Below are experts of layer 7 (counted from 0) of a mixture-of-experts language model. Rows are named router (the router's row for the expert), gate (a neuron's input weights, with its number), up (a neuron's input weights, with its number) and show model dimensions 96-143. Each number is 128 + 32 x the weight over its row's rms, rounded and kept within 0 to 255. Numbers have three digits each.
After each expert's rows: a language model's description of what the expert responds to. This comes from a sample of Wikipedia text that the model never trained on.

# expert 10
router:142159118152111122108060046120191171153115124149087104121110115146064113179128137122135106166129100079178171124149128132177119122100163159114157
gate0:123091089165166091088109064187115098094152086088124132159130127118085222112197166141153128080120150175147122128077159071115180103112139103135083
up0:123152123158090092106133096087122164159131197126099182123127163118139085127173120140050112174102138107144101208145075130158093136127106142145152
gate1:130102111106134124097097147116132138138150145084112132122168089059081044113095081164082150150132125173068083196163066140103110139130130132127157
up1:093140098083123119103148141160105159202154126061155104115092075046086128150094123186129137157161124172067123103186124080139122145090158135141140
gate2:164157167146157096133095140172104088089165143121111153196117163091139096105176176155089058078118158154103104133139154123104096175133079125088108
up2:097077132142070162128146119101125138174090137129118105072133128157115113140111055074177177175128109128164175111089083133146131102108172150151125
What it handles: Pronouns, conjunctions and relative words in narrative prose, often the subject of the next verb, such as which, he, but, however.

# expert 28
router:073149124171114099118126129099093145081180107112164045154151055156112165123096133097090171112140124173081141104149163133120182124102164146152137
gate0:137128177111156112088112154147097091137167091119073139110110166132113070132143155110177098107084124094094174142170138121139093118082125128059140
up0:152147142092127107129105098101109061137172096101111112120136133113114134094146183137148150170115150143088110134131123130109090087037105121075081
gate1:190097162128148169146175155088145042123098145122086149114108155077125132139139063123111116117102165093170140081141103126168185091143091150154095
up1:153135075142163119170153118115096156145145147108139126127158101172179135128127161153166146140133101110142115173129153119074179171098124123102167
gate2:186129119118117102070145106098153090117156165138146100161104132144167115094133105139118162163098089148132114128129149119174158102121145120107207
up2:102139127097173147158155128046108123135125218120137187124077120142138105137098152159179157171112118106142112124173085136142115077140127130092159
What it handles: Capital letters and word pieces starting section headings, titles and nicknames, such as ==Recognition==, Year-end charts, See, Early.

# expert 0
router:104158097041127190093137110082168114071155140116106075115108145120119086113150105114099185157119147193104121105111101109123127141129135156107178
gate0:173091136072085121120185137140118136101105174173069141082082204147093110160147092166189165165141149147105106163103206137140139144162122161126129
up0:124164103160126093098119115151102145170152125107169113187097036135106175150134102164081078113130115147080138054137119116111098137141134156196139
gate1:048171087109109126113156088108172108159160154101124188117152127134177140093168107096116201092206106100124154148110175192136134126079084133156175
up1:102136124078138148090158121123159156133129091141117118160126155141161140144152074162102134108174190070102121156128103132059151137100105117159156
gate2:206146078133131133122158183104161084134112155133123173162130084179144152153136089127152124131125168150174143080102143172168065139106190147135170
up2:047125142103187106180137101108097149113121145146136160183100188093150095202125122128160098110122058099134132181177095093095145149101134180168125
What it handles: Title and modifier words in sports, college and school contexts, such as head coach, High School, vice, assistant.

# expert 8
router:080193126127103157115141132160031065127130117092141100146162108067126116145059104148063175119101097109101177139090152132134121118149148105075140
gate0:145110098139149114104089131116150119145081069125198059136128084115075120127167117129112124110092115076108114142133148115166183188115197140114131
up0:121131157152097144107163088094092172153012161178133155147134154132103148138128101141157141135178119109115147074153114108090154132158107103170116
gate1:093120139078134145111148146169146131104159147123096140065076085110138115096143094158110113088120143090090151108173121106068107094092088090126121
up1:080122133064133128126169125184135133098139133143107117072086095123141102104100134149089136110147168122098161136180105123065041059097119080129128
gate2:129105166109148146100142134134135134132157150173147173122129131119085154088149156131192095169171176103118094158162134159095149134145118084163144
up2:141142089088133129146118152127143134154056114085099116124138126135170102153096072152058118085054105139140142077134169075142082143106107162109145
What it handles: Sentence-final periods, including ")." and quote-final forms, plus "==" section-heading markers and table cell pipes in results tables.

# expert 30
router:149083121154151186123108056135086145130128123168066101097155175152105128162136111123125048091123141072187153104126111187092095141159106134148065
gate0:083124136142128092143145121116136170058172121135146087166088140139138172121182101102166172140113135143143156059095086137168131137119139088089150
up0:158154091161124118111122132081113086079150166125102108119149172117109072101107145120104122113136151160109095137124174176164114105131154133116143
gate1:089125126137167067109164066160137107128127105127178101155116100171146175090038127097131176140145158104099062130175109085132086101153151141150097
up1:162150149139110074123106103117136050089137105139168112142131096128133113110094086117143137137123112083116134186101141072144142126137063136089170
gate2:169136123153138135175064156127115104060123128161114113099173137204205109098148134125157147190096100205107112096143138077191120154157097077082133
up2:128171160136153133065145130098140183138116122095192158128132113140183142079077177117146100198121144123140106087142137179193090145123118199145111
What it handles: Function words like the, of, in, on inside descriptive prose, especially anatomy, science and biology text.

# expert 3
router:134093095129143102157143164092080163104086148157180170087113090195141195132175142120133153143116170153112143108156098130109167153120151103129066
gate0:091138103156119095130134125151124124113074103150156095101182113192095130171070152121147130210081130190188105074114134092123100133126173173113086
up0:093100111189083168135182082169102111096162138125181159084183152135173100157206105144159174156114166131164115123136152142104171139122133122120150
gate1:124172138119073107137104130184130106147112094121088131166128131193136121087143096109125146095161109045112066092149112105135096089115152143114178
up1:124135067124095106154137171140137142147123098146088102120119095162174156115170084174166180105125136063096120101118119050177072121090133194127186
gate2:149072120146127149094123155135096165138165148131150095133092126086140104071128168115207137094139178115126162177068161148163140118118136092158106
up2:123107108148139102096120124123139132155122185191108101147143134129146108096066114168190117106113103126187099152175122110114130107192155159112121
What it handles: Word pieces inside French, Italian, Spanish and other European names and titles, such as de, von, Jean, and -ell- in surnames.

# expert 4
router:105180159115111141140154185172113192122137176118118151177144133098169139130078122147130145122105117082130143077126142078157101104152046122087104
gate0:148127151137137132163111141085138140117035116137105124101158098091081112142094172122106087136134102057143157138135115114105116173113188118129180
up0:149186079131110110188162103163111109107153165122178152143156104162117038160145135171165074137091143175086141093118111138167139113156144117170123
gate1:163130049119134096139173124084119117137121169158113109096126050139144079114131148177195109150138129121123144181051135135194173091166104138130132
up1:101141114088145157104182182111102105064153083152163107036157092143152120116109133095156123120108127113111136132165140137120122186067134146078130
gate2:133107093137168121170139120109172127116150064119112132134131142101087154144164144025120106121134056150140133084134086122110076132139150121128124
up2:166150170123116108116157151132114190104132119153118161158192140141175092145119103152077138078094223119162153164107063090142144125178135153109174
What it handles: Line breaks and field values in infoboxes, taxoboxes and See-also lists, such as area codes, Website, Genus and Clade lines.

# expert 12
router:126119105072175151094119098132051113056116162162109069083084118163096127149131092094107165187117143164100160111131106073092157150116056144116152
gate0:207131111127130108078117175119115152113060123154072095120172166130108179161204113201143139139127091128124150177114176116096147120179130126125112
up0:137132164149120123154138117139176143166127114121134133143118121125143101136106110118165074158097082160139109066125113135174130116157113170134116
gate1:156125088119129156133105113093121127160145127130111117097162169145117192061155078116051119139093139155100147119133084113123126157133112121156136
up1:100135131126136116127120044092105126199109116169152131138119180137130188129120143189173090170132090150132120137066106104101110092087109171168130
gate2:132063070112101114115155158102116170141057131061188074127141187154096152111102093153066117082076112183077133145083111124121130121124152131099126
up2:078182083161122095090137092146124123172176091124076112094192090150173144085169088169099130080091124125220109092177166069149112100107094070196099
What it handles: First pieces of lowercase words split into subwords, often in nature and biology text, such as sh(rew), bl, dis, be(es).

# expert 9
router:124144181158069065131082207148171083159128106112116146160109225087185112090150071169161107115137128122128120126059147168174115144060153141143138
gate0:153113094066128122089112131148105129106125179169139139126158116192125101126102122149171157105103126183143113130121125136139081128129130097139061
up0:120049107091134143066111121089100155161132211195095119130200088150139087130134145159157157133133171145106127142101140105117089134127130107137092
gate1:129169098073067168171127128149114131157158136119066156137122087123099173100161082103103083113138079118165124140150173109146111123082113163055135
up1:112060181167100079129150147167163132115083100093165096103118152181112135166123145081087115085122175121094131123102146156118105136154141173113156
gate2:165120112124148133113153074178178079093138099092120118087116149110104173084146128106109116162199152080115130155135121097084139101133138069123122
up2:185131125113104084119163118213147154146149098088115109123074156102128162089148102086121154120202167150169145188133170120114149094140099102088125
What it handles: Spaces, degree and minute signs in geographic coordinates, plus blank cells and numbers in tables, such as 41°58′37″N.

# expert 25
router:153132174142144176089132091106101167173089140056160181146137168127116087108128187123095100115120143149127119110119094115120093102140114158149143
gate0:097138093126130097081080085083117160066138124127117161148142105122140120124077122130104052106123106137112173083186119122105164122113082104118138
up0:149125102115103140169114053101136121111147161148127138078135099136101161192154128117148163159148123125174202143084178168107087118132107127169145
gate1:080089088150144155139065122113128124195119155114121115154133117167094157128125099158117143115154085123157107160128111116139145162114101164147109
up1:155157135094185054109188167116157134151124090106125115099108147088181126164108131129075096146087153096135095112074137132164100115081169101147164
gate2:217147125117151076117148161065141143143086122128142134190158105166120181166155096072116141141125116099137181133164150115143187078142154106085096
up2:130118160113119115149107077109150151110094152104119150086198127179073151176169109136147102157173112104155124119154130111198155136158101140136094
What it handles: Prepositions, commas and direction words introducing place names, such as in Seattle, Rocky Point, New York, located near, southern.

# expert 15
router:117103125139099033132188110114055075142119081097112134119151110116114110136195158140132105122151100135121055164166089120118206200113111158129146
gate0:079146096136149140122118101145202141101137163101113136140118109136140141078077107113131168113090159146081196105169087133180100135114126169099143
up0:085161114134094141143207146111101130135160063100066061136148139135114136128139136141103123117147162132118092171131130112148114163107074121146157
gate1:129053160117107127128116118118150184145161128147196138157127158146161199096138122163115083145111115087087159131115195116168149115137114134094111
up1:136130077108121103121090120150120066056136117126124108081104143141115090073096109081116157131073093159105127133074160197073125117074109115170088
gate2:178116146078159145059125113096131173163072133131102193136163186107182126136133167113114145108146136127095106124128157171117148117161134058081136
up2:111084119180089126192101103149152098120167156135125087146122114151147130139137115133146108100104130099158181157159128088110210137074061191152058
What it handles: Separators and country codes before athlete names in tennis, football and racing tables, such as USA, ITA, GER.

# expert 16
router:144119127156166145122117111136195027129120125123134131158107138138170123069156098177108110140130124153162086148066118092217139096081089114113145
gate0:159127175149093140118156118119063121141136185134078104133117083133155116112062125096158112121155104129136137113056103125122120090123116141158167
up0:164112136126074095145163118098090123107175195052147079157096156160185108148096137071165118070119087163180101134062103118123138136112128180199185
gate1:135162145125109204164141139123103148176079130157077143064191138105090168098125141122151136132126113109108100104170146142147132157151154117128034
up1:156075125122084161135090154164091126122104109154121073131155149123109179097088092186146185169137167164150133062124087100103153169113146133102069
gate2:174083084121120109135139154162105116130039173141078147140125129144111135094075104150191076132136118123148170153125194172137125102155132182133141
up2:185143110167097118130126174175107129201085178124111168130062117116121161146160110131177059109194052115141165161160138181091137086141164098156139
What it handles: Pipe separators between numeric cells in statistics and election tables, and month names in dates, such as | 0 |, March, November.

# expert 19
router:179175085116126196137125092156143192137111167174116088113091102109093131097118171152154121150136154123130130145200118095050158108163152117093142
gate0:139068119119162128186097130138155140150177141144098071124177095104144090194179129156121110134171119082100184162122164195139084153168148186111103
up0:077129162120124096111149144122149113189101147100106144157065109098098133110143167092172162112143175143070161047126129111085093124073156152171129
gate1:107156192090081120177117144139129151153204112154148104134154155075112186093170155080160167150073166125108156155092118099129130125062098109082135
up1:133153118119120086151100191101172135132144090089123154128127076093135139116053181085151150155102110166132134135069122087189156143128106172127089
gate2:107102088105107115182133144108146116156127151130124186138130110105166098137140104108119123069168098093194139120108149151123083104179160116140082
up2:143166147110112135129133148145116114080119127136137153169108143068121151104163110138141110127123113134106128098178095133094099158181144087143086
What it handles: Words inside names of institutions, honours and awards, especially of, University, Award and Best, such as Officer of the Order, nominated for.

# expert 24
router:135075113123106110150097089143199125095150104101124131108137157099134134143089108124140122110130140197141111179093148100146131086100138157119173
gate0:118157097140150144115167156132172138170092141102184117182143108122116136082095122133140068139078123225150143158162162047176152090131196154164076
up0:179147090149080151144096161084137129088137170174098143129125155067090169105107113139176205226101117162194145106087134121119126128107157212111105
gate1:115057113105178120122091156105059101142124114141179162165123193158136176061168084151125170121123115099161157097085127166134121120111122120096108
up1:121131152178147145130117133149176132167138140143190110158167146104115176129158144125079107082145112115107154146107126093102088088099140085101154
gate2:141130149144118109083152128098143046109110111187117162131145147106104116100190100102152179151088140110070089128101091109073119064164131103123155
up2:106167116196176125082168171111142074144098197145157104116102118151125107137159118089103157134099154153096116144126093117139171108119085132121163
What it handles: Number words and numerals giving counts in narratives, often sports statistics, such as three, one, several, 34,580.

# expert 11
router:074147147166160140144154180092038167084118131125123140116134126202158134110162175181109110085134117137120098138127192105085154127138128098134185
gate0:107053069106151107097130137140129127128156129090127094144085114153113177153102115164143006089085147106150093100129151062115113105130135118136115
up0:121120163155101116084120103167083165081083152066161152137165064113128138142166109083153139117115195085067061180099111130110140157107121139171114
gate1:125077176131109130145150121161176082184110097116116088141117161118064092110187102146109125151181124105205094105124120156153099148174115130147173
up1:124163119191143116135092158167112141139082162153044151147122116148155059151110073109129118067103158152147141100162112175185098165140100150117137
gate2:133104106092145149112135127176109088152114136104136130105108147145120117046101099136193168080094139138110167112126134141090123182171179157132075
up2:144118105114184101141142141136124102145091077125125108173147112163095128104140092142123135085108100135139162072118136146085137168121121098103108
What it handles: Word pieces inside transliterated South Asian, Arabic, Persian and similar names and places, such as Kh, Ali, Muhammad, iy, al-, Kachhi.

# expert 22
router:182175154187104130119123104135067157148104126151123141119106124108138139191128177089129141154144083095136183118121139078145124184086129130143136
gate0:144110141162131161155121117121121099141150159141172063141102123144077095120097129125153130145126122132115113056053080066120115138130110119101037
up0:115102199121141113148065151105187099154122114083180135116144102163116101115149077110142147156156170097107095118118165144099164161135133127107168
gate1:092130125130151111129182099141128059122148155140141115112143151146122087102117121119128141151140154137106129067096174118150091108150054096141091
up1:144116158174149094184136165123147144102162167091136127168133143127139123128133147096227145071138135092176142153119135152138160130133110183139120
gate2:130122139087136119075119108167188152116126110191102115141055125135155079159147117148140140169120115103095149103179122103163162101150110123125188
up2:164129125080162146151085089114139132101173077148124115148142148107119119155164110068153163147115165126146178128148134145157166139111160087123137
What it handles: Common given names and list dashes in credits, rosters and personnel lists, such as Mike, David, Jim, - Composer.

# expert 6
router:159079192164120147166165160130187069156172121160092146143130172111154091118089085121119109119092154129150113132141134143122078111169136145119148
gate0:138131098147084119145151145144103103082104146053177119108137110149126097128097147127115098111089148092182079105138103159057089121095094180068131
up0:079142176151122163153099161166124127137151117096130149187172087075125111122129101145123158114084138095176169133082098187124130113150051152071107
gate1:102185134181135101078125122187129110118164125139096152143110115154132182137152113099133130125147149095118149129099171157109149125147111066138158
up1:128152087079202159143162130087080158124126184101133175145108094104106109117146143093134174119142109120158162083129134136070127148145153156118103
gate2:165155136095104090179138090100127093136121139100148156102148108149113164125118112071168162136147146141174140144117127110127150162113066135133155
up2:088117102117085146089100152155102160103124125153165133106124186157112132102162171108075115107137147055108139089099108150084091139191156137128148
What it handles: Digits, decimal points and units in measurements and statistics, such as 117 m, 2.01 m, sq mi, kg, UTC.

# expert 2
router:125099145152166112131115198139047112128162146142133114168157085085129127146152158148155091105162180121091188091138158137098094074166155134154087
gate0:136103177134153130084110127182103109059132136127059110131146119123124158185135179174082143132129125103074101091120114077157108172085134176078155
up0:170164112089120136169138128098101160131102136088095106134161166099093126155146133137021125149146122144094120142145067159179089117153150124134155
gate1:120117177105131091126107102158124107044119095129128107139167106106063051115103121117160139103107146114085112116059075137132156171103126143141092
up1:126177183169133168090093141125134109133068191116116111139114141111100164166149099151099122138143152131113156175121240125184116119077066122133106
gate2:131132111152157098134121122136167109095142125122120156084101089084133144167131095082143170161129086166171181111111162119177084131088144116106178
up2:155096151132199160149110118118121127112099126105133112139145147176152107126108140134133102131097136108097088102096076158135170117149093095141096
What it handles: Tokens just after an opening bracket or "age" in parentheses, such as the 37 in "(age 37)", plus Thai, Devanagari and other non-Latin byte pieces.

# expert 21
router:078131121100074116145087122095112097121183116151129105143107108084136123144101138113114128126108109101153110099157209118115081117138107090121126
gate0:091081135179132088139156137216097155150164097145147154120097155158089130141127065084137118243107101089075127154134156171084137098094101185133164
up0:120134064141068165122107150112078086187097112148149140111106138160113174145114085094146132177110144214157115097161141172143179178153128139162159
gate1:238139112153165140111126111104070125148082122120057130146120096159154124049114139172139124197132149148142143147067147144105114076153133103050133
up1:181137112105145149185086112107085128107154190136091143157112107149154134123148097106135111194156116133156128161093128117072110117198120126145182
gate2:113148109137138138085100066103109090183160200182155114151114117168141107084147128131176114101162155140107118080083130151165115162101107151134101
up2:146112124124178089155149160131140120187098111137122104159152106086097126095111099095117117109116103114052141142122100155180133163123127155147150
What it handles: Pipes and header words closing table rows, such as Pts, Goals, Votes, %, JPL, and dashes for empty cells.

# expert 27
router:137113120137137119141109052116210166140143090123112104078104109122095138142092129072110107138173072091153135117074093118061134065082076172094123
gate0:143135176150130194138110116147146129138106109145167102146150145087109154188153073101127138141095072168123148118110158173088094147193126089116204
up0:113123155148150158121102138201108078119170091098118074177097143133169148146097141202144153132148096219138096141165141140114131102114089164136099
gate1:147092116134106125115137150119091175107057058130114177171121144119091127146125120147146088156112165116141118125136159112126119124144127123137062
up1:137120110154113142107118154126115130105153153156151151126138162157131150184199121139054122161166180112073152178132103105122104134175159133082158
gate2:151062098066087139135140150193123090086170117190161092145173148141089109080082087151142101120094115122129130143105124116084128097150118188110099
up2:115101216182141074146124096158101162144101148104115105159129151119147126157145081105109151131119155184135109072155125171163078134107114125134190
What it handles: Commas, and, of, for, such, including, used to link items in lists and descriptive phrases in prose.

# expert 5
router:139103120132088176130076064104255158165119094141102129152110124088102118146144139124118097097119098082135127133130137088116133098082110108062093
gate0:127144110127158091158139105097125151137111106087159141123118163126108115214060158090162171155175119039161140056156135108098149109089114101147084
up0:077119194127131117175102191130152138130183135122136113085161152207120160136159114153127092107127151169143138183074183108078126145121155143149151
gate1:109121138175098076121081162086130102161134112155179133123142131098117182104081133153154140081061107140151162126168159204154117121156158155132150
up1:102159122204100101096175160113134092128125170161066154083188146169156150115148116159108099120143173178071188115095131079095133099081149128133135
gate2:093137085141118136107117098099123140109140145107160169088179140157144094132134161154124094203150115153164131178132093173078089108167146086086128
up2:153168124155143085096136158094139077165193108123161155112165125127139150144143162111121106081165147170172110146144142143039106130186119091075146
What it handles: Ends of nouns, adjectives and participles that close a phrase before punctuation, like setbacks, perilous, kidnapped, areas, used, vertices.

# expert 17
router:123110179170194087181157144098152120142130099128143163173150130169135124122163110152153078103157142136118109124153100200141120092144147180196097
gate0:122094111122158110144049133072109122121129149087109139146108111131102095091056177131072219135160138084167126116121184074098114179134143118082122
up0:092130158162165151150097155090135096110104141111119136118160118132082079117064169115114173092142177119212098107155199078112127217151138161075188
gate1:148165138101146170110169124102117144162137140171128179120134151110211124140120133111172128147098101122152120128096101147121090143100128128134116
up1:123227127105147126109146105141145088131130165106143126132133131115095125123179131167155118124130112131106179140146106121112145132122075075147134
gate2:102127122088102106191130108124163132131178111170183123147120110090090154094113143156148157106168119104176124105172181178080137156102067102131069
up2:081095126187174148149113160136095089116114117102093122131131143170170082142135116103099123109132116141124127126085121111132131153101157177144209
What it handles: Final digits of years in infobox spouse and date lines like "(m. 1979)", "born", and dash bullets starting infobox fields such as "- Profession:".

# expert 18
router:092117128092079132131127100121130099153142128147118141097066117159156169093126142133153133091152087104154084105180145140109063144160148123097096
gate0:148143127115092103158111137086098181157087199069164171120116138102151108177087137078155119207138166136157160108064134156126102113080131140154182
up0:128143131083080112141120141081079167167090156090184171114098121079122108172071138052147122183133164155175152126081125148103099109054135125166177
gate1:127099100108152111110170095117094132098109114139120171116148136082105088113129118170106169164157125098124148211108178100123135108111171180120079
up1:183102123191109147122193109134061142081180170163105170120160110132144129096112097115110148129097166159131142090083158120095113138095158178120175
gate2:097045139165147115173079146189106158166117181228136149126187123088128134106088110122090111124131107122088123149066155137117132190104123175155128
up2:103123134115156142127079158133107155131129120136134178169181106158171110099167109191128112207153106142096136169125186206156139136161118127128146
What it handles: Cell separators, blanks and numbers in election result and football squad tables, such as Liberal, Votes, MF, FW.

# expert 14
router:144052108114108183110115055101105146137112122101131110110183162127076129153125140172143080077149103091133109167134114164121135120135110098135114
gate0:111189080121143129107110109135135157131171115155177151107158123157122123170152154148171107176163133167137073157165188104136081185148202134186122
up0:153107121121160113100070121132125129119047134109091125131101119113150134131100131149106131128059080109090156127088125114138156099083110120103129
gate1:159140127128178136169152128080094104129118045114079081094093123146111196181152084162120094132140082099159167158140085110128143116130121147111101
up1:115166111174174192217136135124098135141076112114137132110133172154079134171175122157162102126137109092166189100135116088161153125128070141106069
gate2:085160079098108126141139107141163107162183085067146125093135060131130081145190173134119169111133076106186158142146073111120118107127156107152160
up2:127138123138156137080137108156078142127138173130116181185159202168145112142087127157148126148141218165093146149132145137178102141075108138096127
What it handles: Articles and possessive determiners beginning noun phrases, mostly "the" after prepositions, as in "for the club", plus a, its, their, 's.

# expert 1
router:144131099099143182126193160173109081167134086159171148143182078135196081082127116174113085116111122140148156178164128115133196111160161109193098
gate0:144119104139106129085105090140079129141115111117104117094059160104141089182147142191172141169150148137120096120153123123132169109154115125080127
up0:093089104159084103118149058174101087157137142091173066098092086062174125100129144135080123118130039148144146106198132079142119119143155138091168
gate1:083135156120115150116115113099096151160152137090121131098094143121111170164096152113137126155000141157088104181118146159051149111076094097128165
up1:147147162129053114133123146138126139150115096114182129150084106118121037150141104148089174144135116121056146100139152101191134144139123170084029
gate2:118140157116112146126087128082157108166125125148087114085159211114114164200130079128176172128147110108111156101126142106142104126112101136140114
up2:120101146091109160100123159121172109168116127122117095127138173186080160152105072105115188163169135092106133168123158154119096129142099140127124
What it handles: Punctuation and digits inside references, page ranges, chess notation, URLs and abbreviations, such as 695-701, Bc4, gob.pe, Gagnep.

# expert 26
router:107168171179168092126098181149144130164116115176162164159122162196160147063200135160191126126145119114144101132053113160155125119115153151158139
gate0:140131057175103129180090137149076137136098139170146099105138098121154161127095117134105119105131051110109062127112177157136155173117136174096115
up0:145114177091118144114152111127072115133125154082100117119123132119128124159129182133149138140121128087134194107156161086123164001149118139107104
gate1:096162128165125188144150157126157169154101139127118145145087069130120127152109124090140109192074078092143112130147078142117175140105091086078107
up1:117093147116141163074177117172172201138117075166179160151099141160087107138080145129172079168137134146128130103163139096110199131026123152133140
gate2:176060145140097159106104113136106150098150124144155149144115148116096094148086119135088118167123125208165087149095114071043129155062126104096118
up2:105110109128103205159146122164083144105124109119100138126091101094118076147090131132048119162100206178122111115168089092065141124115111093108154
What it handles: Century prefixes of years like 199, 201, 196 and spaces before numbers in dates, table cells and track or rank lists.

# expert 31
router:137103106099137163129093065104116173087150153115149141088097101075175165168118080132105151179148108118116129129120095084108156154138085129103171
gate0:123104159074112161092132130156075078114160153152107127158086080114101121093150184099092073114133105148109161134114157138154118121087160142086161
up0:076051112099057122142117086150110116169097161102081155123155123075119159140085107127127138118072128052113107133143113136127162125099134076087105
gate1:158102152138127090084085139190123100153127109104123112140123184123089064106121120220151092208124084154107130133077132155155163095116090132133165
up1:128081123069106142164084132148144155119153144117093081142144135185091068116134064174098192138096160108089091128114129115079145125178098108092122
gate2:152143141165168172119098123080107125150114112086190130083134123118109107176137080176078108123146180152134142156189113158070153131129125091190139
up2:104078191150128094094124065089141137135209088151129114128060183174114064127118167150148097103108138132093079089099129187176108146121129064164071
What it handles: Short word-initial consonant pieces and mid-word syllables in ordinary prose words, such as st, cl, vol-at-ile, vib-rat-o, d-rying.

# expert 13
router:145124077108109115121137123099045140137083112079170175121108127142128100072126117132106130090120152196069129147127118169190082159111182142110157
gate0:123129139101083123117153082143142081138123113129162169151140102192182120128129062170161146101076157113163145153168167162104098160123157162123095
up0:113120063163118101133108127131113133120175169083099127110122083097090078129105112094166199111142092145118125143082154116149117117167123069128133
gate1:145164116108108181091117085116142101122077141130119150154143075198170144175108192133115146121079092107113066149166153125101104135145101146140105
up1:097130167123110124136098150130124174126156128108137085083063177091093176086140061112125105151158122156136196086135133116177155197112153112164134
gate2:107095176154040123147149083129181103146097125106106114130114153087176132189198156163159177150123160154109168093123164161135151126144144120140158
up2:137091106087111181089136102180179085110106091097113104160056182094124107139161101120108055095136091123061078109148121153160179162097119109138146
What it handles: Parts of British and European place and sports-club names, often in football tables, plus accented letters, such as Newry Town, Scottish Premier, Loch.

# expert 23
router:162148086123117115151115065113222089137130098120081143109119139121074095179175147100095115109128147116114130151161149112125128106090142099117126
gate0:125118126135136162154093112123133153114106125126126160070112121144103108160076137092196175127116076053089106041074192164070157113147127115107129
up0:106098061108128141147127159115141089180122132180161106140151178099087146133165122104094129141124154136114174184171095079099124178156108191107098
gate1:103093114109065178097112112164139155134073053165117105119128124201172094109175121170094143113095113132104113072107182174127169145122098104119151
up1:103068049097163146172122128153110131146120088089182138135159169121115124092130110050151072108155116134120135184150121085161103138063155134101079
gate2:127148111179149142138104157100120124107166103106150146131092103162188183106119113129188160125099096028148136103110106138124121165078111138141155
up2:078139132104173140139097141113124139113093114103119181087088172117140138154140133151134165113185047117122170136085086118097123133117110086160129
What it handles: Main verbs after a subject or "to" in narratives, such as took, began, moved, renovated, plus reflexive and object pronouns like himself, him.

# expert 20
router:086196152140193101115127127132098176131155153086084134125078148110151154171115107072147166118107150145138164155140165173152099146152138102167087
gate0:156100105142147104089171182072132139142127192157122156142123077119070092118107125182157117137156066143150157148098100127132175128117126139074123
up0:130112089111131111107178161094082138170118187132121148154139076114056125102082146170166104161192124147173150184153076148136138133140081129044089
gate1:137116131139145118049236125105118117137112098101077082130135149106127148119112163113100173151120142129152116126119127149139109073141111080098146
up1:093187081172068154155139152120091143113160100150145162091118103116145084158135104161132113102150077150091160094119181122121172103136145105098167
gate2:131136081149123175154117134163148129116127133113161209155129153128120101153151199157161134126147163172152130087100096098167126168132099078120117
up2:151101174110118104096142124082079106131124109181102103104134111141141142122105037112149090179120098067085096106100117143115163102138154156137100
What it handles: Field names and list markers in infoboxes and taxoboxes, such as Class, Genus, Location, Released, Coordinates, often before a colon.